Weights of a small mixture-of-experts language model, trained from scratch on English Wikipedia.
Size: 14 layers, vocabulary 32768, 94.5M parameters.
Experts: 112 clamped SwiGLU neurons an expert, a softmax router.
Training: a variant of Muon for the experts, 11884 steps.
Below are experts of layer 8 (counted from 0) of a mixture-of-experts language model. Rows are named router (the router's row for the expert), gate (a neuron's input weights, with its number), up (a neuron's input weights, with its number) and show model dimensions 192-239. Each number is 200 + 40 x the weight over its row's rms, rounded and kept within 0 to 999.
After each expert's rows: a language model's description of what the expert responds to. This comes from a sample of Wikipedia text that the model never trained on.

# expert 19
router,199,253,273,192,171,245,237,289,158,215,194,214,172,190,238,256,260,214,218,174,178,192,225,189,220,140,176,152,195,235,255,207,242,141,211,202,194,209,200,146,174,202,168,182,218,209,200,226
gate0,174,189,223,214,264,264,156,276,282,241,249,146,215,277,227,130,323,180,188,208,239,264,225,186,235,140,210,204,220,196,179,186,144,209,142,178,189,238,302,165,145,211,236,203,183,301,192,165
up0,171,140,253,192,224,199,192,217,230,224,172,186,195,262,212,246,249,197,180,168,124,197,159,185,286,128,191,227,242,212,178,201,140,236,190,162,166,251,267,178,221,234,206,185,206,275,209,221
Description: Definite article, possessives

# expert 16
router,159,259,217,203,152,156,187,214,186,251,202,220,142,203,194,164,209,254,190,211,202,224,186,177,137,188,128,213,194,179,268,203,160,204,159,191,270,247,273,140,226,182,187,312,154,184,274,213
gate0,90,279,241,194,121,224,249,219,241,236,220,291,249,179,189,213,190,292,246,168,224,116,143,165,125,220,244,242,169,256,158,237,264,163,163,195,221,190,275,141,176,254,201,224,227,207,241,192
up0,106,257,235,192,196,180,259,208,261,195,198,268,297,174,143,159,231,242,250,149,202,168,201,169,224,244,250,246,177,214,201,178,269,208,200,196,146,151,247,243,154,223,209,168,250,184,276,234
Description: Personal name pieces

# expert 17
router,244,151,159,233,234,186,189,212,240,140,231,190,187,208,196,186,130,199,151,187,137,205,140,247,256,248,200,218,124,184,242,82,190,245,281,213,147,210,137,243,184,183,202,201,207,204,240,163
gate0,203,172,204,258,244,144,152,185,159,192,125,170,154,274,200,184,149,176,203,179,220,272,113,174,228,195,136,219,161,233,176,229,155,227,212,161,229,191,273,189,197,190,229,289,244,209,246,196
up0,113,237,175,210,159,116,191,161,162,216,155,168,117,251,177,181,161,161,195,150,253,253,119,157,223,198,191,197,206,245,221,242,144,154,202,183,211,217,252,178,208,121,169,246,243,250,261,208
Description: Abstract institutional nouns

# expert 6
router,105,235,197,180,145,241,186,189,147,171,212,219,265,190,176,219,193,226,231,239,245,220,233,178,225,144,101,189,161,224,189,176,197,232,137,119,196,190,205,190,174,249,235,189,264,188,232,192
gate0,153,201,216,143,212,239,224,254,176,169,172,195,189,261,306,261,198,161,172,143,204,123,178,259,276,170,248,179,242,174,165,145,255,195,130,245,206,170,226,147,243,175,187,233,246,169,249,228
up0,179,179,218,210,246,217,181,262,265,172,204,211,237,247,223,210,201,195,184,177,233,198,209,192,257,144,221,191,231,173,126,216,226,244,146,217,229,189,188,220,252,229,183,205,244,186,265,237
Description: Table cell pipes

# expert 3
router,178,228,215,188,235,191,137,156,184,156,196,189,218,189,219,192,253,170,209,180,194,248,209,307,211,223,184,146,243,210,158,220,183,165,226,240,195,199,216,233,208,140,226,253,251,148,125,236
gate0,236,151,215,164,217,188,236,140,222,193,89,223,133,166,228,176,179,236,144,184,251,220,187,270,201,231,233,199,203,120,197,174,145,140,265,167,201,165,208,212,180,163,195,216,204,252,208,200
up0,252,202,168,206,261,139,229,135,204,171,97,228,147,186,164,124,250,205,147,181,183,240,194,217,220,195,248,158,171,147,173,113,88,145,274,204,231,156,246,211,184,184,225,227,197,199,237,206
Description: Table row ends, hyphens

# expert 20
router,178,186,146,185,212,103,208,142,221,161,226,186,223,223,135,262,169,185,188,211,170,185,185,202,189,207,195,203,185,166,271,156,217,174,214,242,180,185,185,214,164,167,177,202,298,121,226,213
gate0,241,173,149,176,246,208,161,197,224,194,165,243,239,158,193,161,203,182,98,191,140,186,151,143,173,134,204,180,233,138,231,141,181,190,236,148,205,225,216,259,206,216,207,203,217,232,182,275
up0,215,218,127,216,211,217,170,173,172,214,181,249,193,200,207,236,179,175,161,175,116,271,151,155,203,135,187,172,232,157,192,231,203,226,276,140,219,248,219,291,151,199,196,198,207,195,172,236
Description: Past verbs and places

# expert 23
router,147,181,247,230,245,203,182,310,217,228,220,172,213,203,144,202,217,171,144,220,250,144,187,154,176,257,202,251,193,240,140,175,200,218,200,301,137,202,112,257,191,268,155,166,181,186,148,180
gate0,195,219,235,221,257,220,195,180,193,198,200,259,206,136,201,197,207,253,126,201,226,106,230,200,244,180,232,192,206,228,154,225,164,186,195,268,238,152,205,171,260,232,176,201,292,261,240,204
up0,192,157,241,212,200,270,203,261,258,219,198,216,210,206,166,119,204,160,192,150,200,152,194,183,337,155,249,186,255,224,190,242,179,190,173,226,145,128,203,166,224,189,220,139,265,245,242,173
Description: Articles and adjectives

# expert 25
router,186,151,129,211,171,202,197,209,185,251,178,201,215,236,215,209,189,237,176,192,218,206,214,185,200,220,244,150,184,150,151,178,185,173,153,220,207,131,219,179,342,218,211,184,199,182,180,169
gate0,245,262,225,246,164,234,177,219,197,231,182,196,154,164,186,166,216,217,205,194,229,180,165,215,181,182,141,166,242,191,171,172,203,130,202,138,272,227,258,173,191,265,231,210,204,212,224,252
up0,194,204,272,309,233,168,149,240,152,234,182,203,164,153,207,207,240,193,174,151,199,283,220,212,212,91,228,213,220,206,184,156,214,264,182,137,186,172,164,191,203,273,224,239,241,203,167,216
Description: Place and name starts

# expert 4
router,242,210,219,153,228,158,193,249,203,133,126,240,218,282,133,200,227,249,203,117,229,203,216,244,171,240,156,259,247,170,238,163,235,285,168,166,222,152,123,211,153,182,235,195,162,234,223,143
gate0,175,164,161,224,219,199,128,263,182,191,180,234,205,205,315,224,245,192,240,202,195,109,206,224,215,210,230,223,239,146,229,203,235,235,169,223,139,205,197,210,225,168,151,179,155,239,177,188
up0,175,130,163,228,229,196,201,226,220,184,195,210,225,155,264,199,252,189,262,245,195,139,230,220,227,212,226,235,244,167,211,241,253,188,205,207,152,216,190,191,196,152,198,179,154,231,161,157
Description: Sentence ends, list dashes

# expert 8
router,228,228,192,262,265,224,175,255,185,195,180,174,207,147,171,229,160,217,185,223,227,263,181,173,155,165,196,150,226,135,237,211,257,241,287,251,273,240,187,251,112,107,207,151,235,188,191,212
gate0,207,167,226,159,246,176,241,177,230,257,288,237,226,205,250,186,158,203,258,250,223,190,183,189,204,195,211,200,147,277,197,251,109,221,215,200,159,163,227,219,165,167,216,197,124,152,261,229
up0,223,174,198,191,226,275,159,224,253,246,284,241,217,200,176,193,167,204,229,172,186,294,109,214,215,197,217,187,179,172,155,212,186,222,241,241,220,188,176,140,163,141,302,116,200,208,244,308
Description: Topic nouns after the

# expert 31
router,270,262,229,128,255,175,184,201,205,151,198,150,236,253,152,148,228,165,173,164,159,202,138,198,198,272,169,237,204,187,250,216,214,244,259,215,220,235,184,183,204,233,176,169,237,183,182,227
gate0,212,180,233,126,200,156,225,234,189,259,192,208,183,205,206,120,106,245,238,155,215,251,233,257,181,169,256,159,186,174,211,181,163,197,140,212,273,160,249,204,205,248,172,216,207,234,221,186
up0,210,196,217,121,267,257,187,282,137,241,191,166,174,68,261,224,157,216,245,151,186,128,164,268,208,179,251,114,245,182,110,192,127,138,277,174,253,266,227,185,229,194,132,236,208,160,195,192
Description: Word-initial prefixes, stems

# expert 18
router,264,170,139,207,219,241,174,134,199,219,279,154,218,217,230,181,237,216,161,167,128,203,210,149,157,189,248,166,181,158,231,189,168,202,229,236,178,236,185,186,209,173,214,189,155,167,117,167
gate0,162,249,179,174,190,215,170,236,235,191,255,153,254,181,271,150,197,227,208,160,220,252,133,192,233,201,206,211,156,210,208,196,257,110,207,196,153,177,269,132,228,203,254,207,187,290,182,203
up0,203,228,145,176,259,130,267,205,207,271,138,204,231,153,220,266,149,180,240,181,195,201,182,218,230,206,228,153,209,238,200,225,276,150,176,247,235,195,218,154,179,246,170,273,171,159,203,155
Description: Designation codes, acronyms

# expert 1
router,184,243,211,179,131,156,191,173,233,239,233,229,156,156,230,177,211,237,229,241,164,186,234,187,170,126,201,239,218,225,218,246,232,202,170,232,233,251,191,201,223,266,211,186,144,246,180,165
gate0,159,153,179,204,269,256,126,177,195,222,243,246,204,191,201,272,147,198,203,237,123,239,227,232,235,261,198,245,169,199,157,243,201,199,190,217,206,145,216,144,208,161,160,229,137,147,138,202
up0,158,180,151,182,288,215,240,187,161,200,191,191,226,171,160,276,204,220,129,153,169,208,162,291,219,208,187,240,159,160,192,271,250,204,166,196,231,165,169,167,208,153,229,231,178,189,184,178
Description: Table cell separators

# expert 9
router,177,206,214,195,164,158,170,229,159,253,198,208,255,161,227,245,167,201,224,201,210,170,110,168,181,174,198,232,212,212,189,197,209,230,227,205,100,151,185,169,171,175,239,192,217,241,191,172
gate0,233,125,195,234,212,241,156,216,121,203,199,187,226,176,163,163,227,183,220,174,246,131,177,134,162,219,215,184,175,308,246,160,203,215,241,166,179,139,309,261,249,186,233,199,210,193,240,188
up0,200,146,212,280,177,207,238,248,158,197,203,237,191,197,189,135,174,230,254,221,210,156,209,148,232,216,192,148,216,260,260,112,214,187,201,181,184,147,333,220,261,223,214,240,200,165,215,192
Description: Subject pronouns and auxiliaries

# expert 7
router,286,164,211,176,221,200,199,220,232,233,185,209,174,164,231,181,147,151,173,261,264,179,233,198,256,121,179,269,205,260,189,299,219,206,213,256,182,220,198,175,228,262,162,199,233,197,227,215
gate0,238,246,186,264,192,215,125,266,196,173,202,201,138,212,184,125,239,172,222,181,197,215,125,154,265,168,196,263,178,201,147,258,221,165,243,248,169,215,238,211,187,197,182,242,100,187,95,226
up0,256,218,214,190,210,231,152,262,260,215,181,178,157,212,235,142,197,140,224,160,188,211,161,212,225,179,203,243,240,243,166,243,257,202,229,273,158,157,240,183,224,182,162,255,108,209,98,247
Description: Prepositions and field colons

# expert 21
router,195,214,253,159,173,313,178,199,193,305,119,238,190,177,176,245,235,186,234,160,192,168,159,162,190,147,182,225,211,229,183,180,204,201,170,147,194,161,167,215,165,255,178,167,199,252,206,122
gate0,214,134,183,220,179,171,150,166,184,251,306,103,202,194,260,210,226,244,132,198,190,189,182,281,215,196,151,188,204,229,219,197,208,242,241,179,249,195,124,159,145,194,204,203,222,275,276,178
up0,196,116,195,213,205,179,218,177,152,217,296,138,220,239,259,187,250,260,145,160,146,162,191,265,244,190,172,215,166,191,147,203,224,306,246,187,239,199,142,178,189,212,221,229,229,240,269,211
Description: Commas and and

# expert 12
router,284,157,160,141,190,169,224,198,175,166,270,177,273,237,256,213,135,202,219,187,176,171,224,215,231,278,199,177,194,197,216,151,141,186,131,278,208,223,224,200,222,222,163,192,153,188,182,182
gate0,256,238,193,257,197,227,292,222,133,182,191,222,153,255,214,168,177,240,126,201,185,154,160,227,143,217,170,150,253,198,213,173,184,199,262,204,156,270,191,223,119,225,164,126,197,156,197,150
up0,249,178,173,220,227,277,222,256,214,197,131,212,237,272,220,265,207,223,121,140,187,118,199,210,219,175,231,168,201,228,195,202,238,203,165,312,193,241,178,246,165,190,194,168,165,169,178,234
Description: Capitalized word starts

# expert 30
router,211,195,217,222,171,251,176,182,193,259,143,224,202,278,242,234,197,202,228,223,195,177,210,151,196,191,237,242,185,215,174,267,251,163,179,232,182,228,131,206,167,224,235,188,230,258,199,239
gate0,241,167,135,209,215,227,148,233,208,209,169,244,175,205,215,188,132,176,236,156,204,184,139,161,203,248,169,162,190,179,163,169,267,220,240,265,126,157,256,159,270,220,206,196,148,203,214,200
up0,238,181,182,181,216,210,155,234,193,203,166,235,232,203,209,187,201,171,218,127,223,215,171,193,261,208,142,173,140,160,204,190,241,187,270,245,184,175,219,213,264,268,212,183,148,245,261,201
Description: Prepositions after nouns

# expert 28
router,206,210,226,209,143,187,242,136,198,230,221,163,193,251,159,236,167,217,179,209,218,241,171,181,200,228,205,129,184,190,183,257,175,156,153,130,277,229,224,165,219,219,218,274,186,245,237,220
gate0,256,169,207,218,206,252,224,211,235,204,143,200,184,211,144,192,176,200,211,208,171,189,158,248,194,207,376,239,269,213,252,248,224,191,183,154,286,206,250,197,208,131,190,190,177,219,201,214
up0,198,198,217,265,146,250,196,170,119,238,175,169,174,226,225,125,170,181,201,188,207,212,205,209,202,239,215,187,243,162,236,243,117,206,202,153,278,153,212,196,271,141,114,200,218,212,165,262
Description: Foreign name syllables